Weights of a small mixture-of-experts language model, trained from scratch on English Wikipedia: vocabulary 50257, 64 experts in each of 9 layers.
Below are experts of layer 5 (counted from 0) of a mixture-of-experts language model. Rows are named gate (a neuron's input weights, with its number), up (a neuron's input weights, with its number) and show model dimensions 384-511. Each number is 128 + 32 x the weight over its row's rms, rounded and kept within 0 to 255.
Before each expert's rows: "mostly gets" lists some tokens that are sent to it at least half of the time; "gets" lists some tokens that make up at least twice as much of what it gets as of all text. This comes from a sample of Wikipedia text that the model never trained on. Tokens count by the router's weight.

# expert 10
mostly gets: " be", " are", " been", " became", " is", " were"
gets: " is", " was", " are", " as", " be", " were"
gate0 [128 142 138 131  98 126 104 148 184 146 108 195 106 119  72 165 130 158 131 121 141  76  95  72 122 197 146 142 106 128 120 151 115 151 116 150 110 120 147 126 134 134 114 151 129 133 153 109 149 142 104 116 170  83 200 124 145 137 120 161 181 171 122  93 136 133 137 102 135 136 126 145  88 149 129  94 164 106 146 131 108 110 175 200 107 154 107 110  98 139 175  79 185  75 157 122 133 102 159  94 129 129  85 139 124 141 128 144 159 108 108 108 157 143  89 154 144 129 193  98 138  86  65 128 155 121 143 115]
up0 [110 110 149  53 116 175 134 154 184 108 123 110 135  82  93 152 178 180  96 150 204 113 127 128 175 127 157  95 110 117 124 137 162 187 155  70 158  82 134 125 119 110  95 179 165 112 109  97 125 138 131 136 131 110 185 151 152 165 105 157 122 108  72 105 108 137 101  93 117 143  99 107 105 131 136 125 148 115 159 138  93  67 135 209 144 138 166 152 133 159 146  72 156 141 162 123 128 147 130 113 116  71  74 118 130 122  90  45 109  92  87 123 161  54 110 170 147 156 120 122 149 151  85 132 122 137 209 146]

# expert 43
mostly gets: " −", " (−", "^{(", "⁄", ")},", " ."
gets: " ", "–", "-", " +", " −", " ."
gate0 [109 106 116 141 154 135 157  93 109 113 122 136 133 138 125  93 121  87 149  89 120 192 125 113 109 176 100 138 102 159 129 153  72 108  87 114 108 134 109 105 162  97 179 125 122 188 113 135 154 147 116 181 158 187  89 121 121  92 136 124 119  96 143 116 147 138 179 112  93 134 153 112 116  80  94  87 121 227 146  99 163 134  54 168 194  70 168 166  89 139  70 157 164 143 135 131 165 124 134 132 156 166  61 112 138 125 107 109 125 147 153 100  98  43 105 114 126 149 147 130 127 149 119 246 168 158  63 135]
up0 [115 128 103  80 167 138 166 158  97 163 137 120  96 129 198 131 106  99 120 127 128 155 106  87 116  78 148 161 167 127 146  63  64 142 123 127 138  99 193  56 130 122 148 215 175 118 103 162 182 139 146  57 132 188 121 117 119 145 109  93 197 166 130 149 159 134 168 114 148 113 178 159 109 147 103 116 125 131  91 105 126 113 116 128 135  89  99 112  52 116 120  97 141 139 135 173 100 121 154 131 156 158 142 129 189 107 155 140 146  56 154 131 136  97  81  71 138  88 104 207 117 156 165 184 105 177 145  65]

# expert 4
mostly gets: " Chevrolet", " DAY", " Pts", " Honda", " Ref", " Toyota"
gets: "1", "3", "2", "4", "0", "5"
gate0 [153 144 105 118 204  37  94 175 106 146 127  76 132 131 178 150 163 154 161 101 136 134  77 110 127  89 178 134  98 116 138 158 102 152  30  95 144 128  94 157 177 151  80 136 126  91 124 102 122  99 134 131 176  95 134 157 150  97 127 100 118 122  84 154 152 116 102 162 127 160  93 160 192 156 135 107 117 100  85 188 129 146 159 118 170 183 118 130 125 165 213 114 104 135 124 133 117  91 161 157 152 157 142  94  98 140  90 188 198 126 112 108 116 108 151 141  99 150 147 132 127 169 102 117 109 130  80 129]
up0 [ 99 109 172 135 117 148 150 114 110 101 128 150 141 128 132 100  89  90 111 140 146 132 183 150  97  76  71  90 178 160 167  85 182 119 138 218 128 140 143  87 122 119 194 137 129 171 140  87 135 151 123 114 114 137 107  82 150 111 169 138 120 130 128 174 147 204 162 108 104 143 104 201 125 181 135  64 122 156 125 124 184 116  80  87 139 138 201  84 134 140  72 150 134 138 138  97 105 131 181  73 143 140 138 138  91 137  60 180  93  94  89 125  66 110 126 141 133 166  96 116 124 119 145 119 123 137 106 124]

# expert 50
mostly gets: "==", "===", "====", "S", "See", " Soviet"
gets: "==", "===", " United", "S", " National", "===="
gate0 [168 116 119 107  70 143 150 155 170 106 100 166 136 126 189 119 156 147 136  59 158 204 110 131 124 126 129 224 105 114 179 110 133  90 162 125  71 157  87 129  46 133 202 161  71  94 169 138 102 207 130 161 129 129 116 147 126 111 118 167 101 121 175 153 137  57 111 124 170 128 204 109 110  99 108 119 173 154 100 189 145  88 121 113  61  99 170  88 112 144 108 134 172 161 167 159 142 114  97 124 122 134 186 141 138 126 122 147 162  90 108 145 126 146 126 158 140 162 146 182 141 145 161 141 192 145 162 135]
up0 [ 75 105 150 104  92 118  53 135 121 168 109  35 118  98  78 151 126 151 129 191 119  76 159 159 112 128  85 149 132  81 156 124  86 107 111 121 140 119 152 105 142 118  84  70 122 182 145 133 157 140 122 150  57 146 160 184 122 108 128  74 182 112  91 105 130 126 125 126  72 124  90 120 161 139  66 149 106  89 136 103 143 157 120 169 123 157 107 164  84 109 140 130  90 101 115 132  76 134 137 135 135 136  74 110 129 187 137  77 128 155 138 126  99 107 133 163 109 170 104 117 155 124 150 133  64  96 147  85]

# expert 3
mostly gets: "°N", "aged", "|"
gets: "|", " |", ";", "°N", " November", "-"
gate0 [104 157  65 107 148 203 104  94 162 128 143  93 100 136 108 112 153 151 168  92 111  60 155 161  96  63 102 150 103 113 101 154 116  73 120 129 144 148  87 139 137 145 117  98 100 173 128 131 160 135  99 158 185 124 146 109 155  63 142 108 152 182 120 184 114 114  99  77 127 123  95 112 138 149  95 126 171  53 139  91 114  66 111 182 123 203 128 142 141 133 100  71 116 132 173 147 171 113 110 140 127 115 119  78 144 134 113 115  89 159 169 139 165 147 120 118 107 190 127 182 128 180 136 179 104  94 125 141]
up0 [176 126 153 171  45 109 154 167 115 149  70 106 131 117 182 153 139 113 157 122 161 121 129 160 106 128 128 122 159 127 109 186 100 178 108  40 123 152 138 141 121 128 112 238 116 102 131 110 117 107 172 131 126 120 124 117 167  73 122  97 112 153 141 149 129  62 108  99 132 116 146 151 134 104  87 156 170 134 123 133 117  77 103 157 116 125 148  90 124 105 180 116 124  86 104 128 133  79  86 107 160  63 123 160 148 113  84 174 119 132 114 180 139 138 104 150 135 179 113 188 135 145 121 135 176 151 130 106]

# expert 31
mostly gets: " I", "-I", "I", "II", " List", "We"
gets: "8", "0", "7", "6", "5", "9"
gate0 [133 125 117 182 115 129 103 113 142 155  86 120 126  63 187 155 163 139 173 234 137 147 214 148 159  98 115 145 153 139 137 121 125 105 135 131 131 133 146 141 153 117 128 117 157  93 125 179 132 155 222 164 171 162 156 112 158 147 172 130 147 123 120  89 135 143 122  89 124 113 178 106 149 124 150 140  95 110 111  79 138 131 109 129  83 170 226  93 178  82 160 117 137 151 114  94 164 120  71 126 153  56 170 177 143 154 101 158  49 135 158 127  95  97 142 183  92 124 146  79  83 128 149  98 171 100 190 148]
up0 [141 102 154 185  98 124 116 137 146 160  65  74 137 108 147 127 175 128  86 158  75 143 184 114 137 110 121 182 136 148 190 138 135 151 179 137  97 122 197 123 125 115 100 139 131 111 158 173 161 163 162 149 126 160  91 135 150 145 132 108 122 156 148  89 105 132 109  93 113 140 186 102 162 126 156  85 108  75 101 140 151  87 159 152 148 155 156 177 179  93  92  99 151  93 168 106  85  98  64 113 176 140 106 118 171 129  93 144 123 121 175 115  95 135 151 160  80 174 123  88 130 106 130  98 174  67  86 149]

# expert 8
mostly gets: " Votes", " MF", " FW", " Pld", " DF", " hurdles"
gets: "0", "3", "4", "1", "5", "6"
gate0 [173 182 105 114  65 164 159 126 107  86 125 173  89 104 140  58 115 203 132 141 101 169 111 169 120 125 145 172  88 159 131  99 123 141 138  94 113 132 125 144 174 152 103 142 138 113 137 128 125 104 105 101 113 131 115 104  95 150 107 147 162  90  88 149 154  52 145 102  96  89 153 145 202 134  93 126 113 107  87 121 102 110 135  73 130 162 107 108 127 151 175  82 117 105 152 114  88 123 116 128 130 112 205 100 116 168 138  90 189 199  99 147 143  61 127 107  98 177 143 129 155 154 143 121 147 129 162 116]
up0 [157  95 122 143 194 124  87  68  89 120 162 105 125 117 121 167  66 147 184  76  76 155 188 181  89 140 143 169 106 116 158 125 109 108 142 138 102  99  86  84 132 165  99 113 156  80  95 157 144 156 189 142 113 139 158 124 161 112 164 121 128 111 114 102  83 180 104 130 107 131  90 138  78 124 166 127 166 140  90 117 119  77 146 115 145 136 157 106 130 167  87 122 191 195 157  91 100  96 117 150 103 133  68  77 159 133 130 151 102 112 133  86 165 199 142 142 120  72 153 102 128 163 129 118  52 135 153 166]

# expert 62
mostly gets: " km", " cm", " kg", "})", " mi", " Albums"
gets: ")", "\"", "%", " km", " m", " States"
gate0 [122  95 169 134 129 161 166 110  78 163 166 124 160  98  68 191  98 107  73  88 140 143 108 128 189 161 200 103 148  50 141 135  94 119 153 205 116 131 185 151  75 120 115 150 150  66 133  77 171  47 183 111 103 167 114 156 142 159 171  80 137  99 143 162 141 169 110 109 136 168 147  87 137  96 158 120 101 119  88 141 162  68 145  78 115  84 201  61 150 181 100 142 115 128 108 151 196 121 116  93 100  94 124 126 130 171 119 168 144 103 139 142  70 126 148 120  94 141 111  91 104  79 188 142 165  81 154 179]
up0 [142 149 112 133 163  97 159  81  75 125 137  95 136 132 109 171 135 145 130 107 107 165 128 127  84  64 150 156 198  98 107 118 126 123 115 115 132 119 128 121 141 114 122 164 136 127 194 153 111 112 154 164 168 131 155 151 178 137 103  90 123 138 116  99 141 174 148 122 125 101 134 125  80 158 112 138 110 151 107 179 140  94 224  99 108 164  81 116 161 119  91 146 118 140 112 117 148 150 131  61 102 134 133 131  96 207 152 120 114 120 181 148 108 111 200 162 111 127 196 106 124 105 140 152 159 122 168  94]

# expert 9
mostly gets: " century", " ago", "–present", "disambiguation", " centuries"
gets: "1", "8", "9", "2", "0", "7"
gate0 [100 138 139 128 182 154 137 116  91 205 101 159 165 123 170 122  93 108 136 161 136 115 197 184 118 167 132 164  64 126  75 161 196  72 114 107 137 108 121 112 145 133 119 146 119 100  53 135 143  85 150 163 118 160 117 131 166 119  77 199 122 116 101 139 134  82 118 102 178  95 150 128  84 122 140 122  80  78 121 141 127 128 155 127 122 124 159 122 124 148  98 135  86  89 172 139 158 154 133  95 185 136 159  87  97 112 139 124 159  71 114  98  96  92 121 127 169 120 145 185 116 111 160 100 166  95 129 102]
up0 [109  93 132 157  95  90 163 160 135 122 153 106  67 138  81  95 119 169 133 120 110 140  40 106 116 113 122  52 176 122 168 118  85 210  94 143  91 178 123 136  86 112 178 170 127 186 137 148 137 157 113 139 156 102 101 139 115  93 143 138 100  84 148 148 118  80 135 129 121 128 131 158 101 108 160 101 151 121 184 163 105 135 137 138 181 163 101 136 114 158 193 121 191 163 101 127  86  89 121  96 108 121  99 142 126  89 163  94  76 125 154 168 219 118 150 129 115 138 134 171 167 103 140 120  94 167 108  70]

# expert 12
mostly gets: " without", " For", " During", " Despite", "During", " despite"
gets: " on", " for", " |", " with", " of", ";"
gate0 [ 72 118 197 147 144 152 195 173 146 110 151  96 171 132 126 103 115 133  62 113  99 116 149 119 133  87 129 110 126 108 143 155 131 127 140  88  70 130  69 168 179 140 150 159  99 131 179 128 106 114 132 136 135 116 153 129 160 142  99 118  91  89  57  94 149 176 140 144 120  78 113  84 105 131 107 171  63 145 114 172 140 166 142 116 155  99 160 155 117  91 183 145 150  77 130 136 101 116 165 127 142 126 115 112 101 110 132 132 194 108 123 159 189 122 198 167 128 180 225 109 104 156 164 112 162 165  76 105]
up0 [130 122  83  85 134  99 139  99 156 162 111 121 107 106 163 103 105  98 138 147  96 118 126 165 145 176  67 106  65 134 115 112 119 128 135 110 164 131  71 127 149 141 122 154 160 113 105 133 205 138 129 118 156 191 115 119 133  77 161 107 158  76  46 168  97  83 111 128 107 128  85 119 129 114 111 214 117 154 115  99 133 133 101 123 103 149 100 164 151 146 140 168 113 132  99  91 104 153 160 106 118 120  80 119 109  98 121 138 105 125  68 140  94 143 164 115 110 133 106 141 129 112 105 119  99 133 142 108]

# expert 51
mostly gets: " \"", " '", " South", " “", " North", " (\""
gets: " \"", " the", " South", " (", " North", "-"
gate0 [122 117 227 157 116 149 104 119 143 106 138 133 190  95 153  97 118 176 103 126 146 150 117 100 144 148 161 123 188 136 121 162 199 101 109 132 108 120 115 136 166 218 158 163 165 165 129 123 104 167 131 142 152  94 109 143  84 138 172 134 142 187 145 147 111 114  67 157 169 127 169 170 126 128 217 123 146 114  71 118 157 103  97 101  70 180 122 113 143 127  78  80 158 162  61  89 113  86 171  59 122 141 122 150  93 136  48  93 160 142 126 142 132 149 149 148 165 169  81 157 131  92 100 174 143  81 148 133]
up0 [128 178 115  72 113  92 176 142  72  89 123  89 172 165 151 126  78 121 145 175 216 130 200 104 148 117 145 117 109 102 159  92  91 145 158 123 182 128 138 118 219  39 125 154  84 145 171 176 225 132  88 109 136 165  86 193 159  31 158 141 136 108 134  86 172  64 147 128 127  98 179  54 152  74 100 175 160 123 177 114 148 142 165 139 112 151  99 109 202 106 108  89 154 156 111 148 204 140 104 122  95 140 141  70 124 104 143 138 108 148 141  88 125 123 196 106 138 143 161 128  77 152  92 126 165 105 159 127]

# expert 15
mostly gets: " d", " l", " r", " J", " Th", " Z"
gets: " K", " R", " D", " L", " M", " G"
gate0 [117 207 145 129 121 108 117 150  56 137 140 150 132  97 136 130  83 165 168 106  96 169 159  74 150 160  82 182  76 182 164 122 145  85  46 119 120 151 125  64  95 137 219 136 179  74 118 153  76  79  99 104  86 120 179 191  92 135 134 110  92 131  92 134 150 107 124 193 104  85 133 133  89 115 164 105 123 142 169 171 126 133 141 155 142 137 166 196 178  63 129 146  97 146 108 148 141  80 100  94 100 166  74 149 165  53 152 130 141 152  83 149 171 126 102  95  56 107 156 114 137 108 137 153 104 138 126  93]
up0 [ 97 133 126 149 111 139 169 127 124 150 134 117 127 128 177 164 127 108 120 121 104 154  97 135 223 127 122 114 151  91 124 105 134  93 120  94 132  93  87 124  72 109 144 157  76 108 172 131  59 103 132 155 158 189  93 106 155 122 134 100 125 137 110 158  94 115 126 146  84  82 127  87 127 179  65 157 152 104 179 136 117 168 136 140  79 150  98  68 124 169 168 123 144 156 111 150 128 131 141 191 140 127 154 147 136 127 152 163 134 166  91  69  93 105  79 142  77 161 110 175 107 166 166 113 107 109  93 112]

# expert 61
mostly gets: " until", " before", " After", " been", " when", " was"
gets: " was", " and", " as", " after", " were", " when"
gate0 [126 101 134  73 136 121 117  85  62  65 168 143 131 158 136  91  79 192 169 162 127 145 163  82 167 112  96 169 115 142 118  84 125  88 139 107 128 176  86 143 133 183 146 105 157  68 158 117 212 132 104  90 112  96 132 126 150 146  73 206 153 121 105 134 107 151  98  75  80 148 159  85  95 154 117 119 107 109 110  90 140 179  89 147  90  95 156 147  95 165  86  75  97 121  99 172 181 149  78 168  97 120 142 130 126  94  95 132 140 130 125 176 129 163 147 173 171  87  70 134 197 155 161 112  98 202 116  82]
up0 [115 111 114  92 154 148 143  88 101  98 149 140 151 136 141 102 112 128 129 174 161  96 158  76 228  94  54 173  78 123  42  76 114 113 131 120 135 161 139  98 165 143 170 107 125  64 171 152 167 117  94  99 196 128 144 162  97 130  63 172  91 162  97 135 158 119 127  81 117 148 157  93 151 134 112  90  96 138  76 149 100 178  70 181  97 161 147 190 138  76  63 113 109 111 147 180 118 137 106 106 102 120 128 147 145 124  95 158 104 162 168 152  71 121 145 133 127 101  85 143 166 107 125 187 161 165  91 152]

# expert 49
mostly gets: " [", " (", " ", " (\"", "—", " (/"
gets: " (", " ", " \"", "–", "/", " ["
gate0 [ 99  95 106 113 109 118 101  72 107 109 167 145 130 141 115  86 138 179 113 155 131 167  89 120 117  97 152 124 190 210 153 135  95 115 165 126 109 204  11 133 135 139 136 109  88 149  98 121 115 132 115 147  94 109 149 139 107 153 109 106 107  95 163 112 169 130 165 129 154 109 160 152 158 142 168 121 134 166 137 150 194 163 149  86 122 111 137 132 141 144 149 135  72 172  60 121  93 141 131 140 129 130 127 183 161 191  70 127 165 163 120 143 143  84  93  95 136 132 104 107 158  93 158 116 154 131  94  82]
up0 [119 117 129 123 122 163 154 105 120 135 130 167 134 124 174 146 161 103 170 144  79 103 111 158 212 142 108 112  94 131 143 110 173  85 117 124 143 101  91  96 101 168 115  60 104 132 102 109 144 155 151 147  88 129 183 167 166 144 140 114  53 181  78 142  81  69 125 130  69 123 139 165 144 171 125 166 139 118 134 117 106 159 135 188 125 155 151 115 110  89  77 121 127  62 128 109 175 151  83 152  53 110 122 159 118 110 103 149 206  84 119 130 185 124 124 170 142  85 164 125 124 134 105 133 154 165 161 126]

# expert 19
mostly gets: "ร", "ง", "น", "ม", " \\", "ุ"
gets: " ", "ร", "ง", "น", "อ", "่"
gate0 [141 113 137 180 175  82 164 116 139 135  82 178 146 179 128 149 114 161 124 132 163 137 136 124 142 171 169 123 111 144 128 175 122  98 137 133 119 172 129  80 104 148 139 171 135 110 119 182 136 150 165 109 129 117 133 114  77 155  77 134 103 148 161 157 135  93  44 105  48 130 116 139 139 151 123 149 158 170 122 147  94 124 125 138  69  75 153 118 110 136 137 102 192 137 147 153 135 152 115 206 117  59 195 102 124 117 116 165 157 128 156 147  88 126 157 168 148 157 136  91 112 160 126 155 179 133 117 118]
up0 [151 152 108 117 120 116 131  95 127 121  84 141 143 173 116  76 141 119 118 184 127  84 104 134 123  87 135  98 191 151 124  80 119 136 126 126 169 140 167 102  99  94  63 206 130 127 151 122 140 124 138 123 140 148 158 152  91 136 161 125 125 111 153 177  99 129  56 135  72 150 145 108 108 165  50 101 154 126 163  92 149 118 134  89 120 119  94 114 135 107 161 173 131 150 126 134 102  65 221 141 158 153 126 128 155 149 121 101 126 140 143 142 152 160 170 178 222 174 132 123 131 129 140 139 162 105 161 107]

# expert 54
mostly gets: "′", "°", " sq"
gets: "0", "3", "5", "4", "6", "7"
gate0 [170  73 135 129  70 155 115  84  70  40 165 135 129 121 134 117 148 129 152 126 126  91 181 137 117 154 135 191 147 139 112 121 136  60 137 139 114  96 154 119 165  70 122 180 105 117 132 114 104 161 150 146 179 170 143 142 105 138  70 184 166 105 163  93 151 171  83 125 165  96 135  92 163  82 152 117  98 104 174 105 116 141 131 121  73 125 185 156 141  92 139 181 106 130 121  86 163 156 111 147 110  89 146 129 119 110 123 128 146 189 189 121  77 158  92  98 124 169 161 133 153 164 128 107 142  69 150 163]
up0 [ 87 142 149 117 186  97 168 137 202 163 135 126 112 104 140 171  71 166 107 137 145 170  97 133 127 102 146  57 144 126 127  88  90 205 111  89 112 137  93 172  96 144  88 113 129  92 123 144 131 127  82 137  82 169  97 110 158  91 158  81  67 172 121 156  93 110 178 124 109 167 130 147  92 155 104  99 128 116 150  97 127 139 150 127 165 120  60 128 105 121  84  68 148 101 183 165 116 102 130 111 100 155 102 118 113 142 121  83  80 105  99 142 173  88 198 162 106  71 106 124 123  82 119 152 127 166 195  68]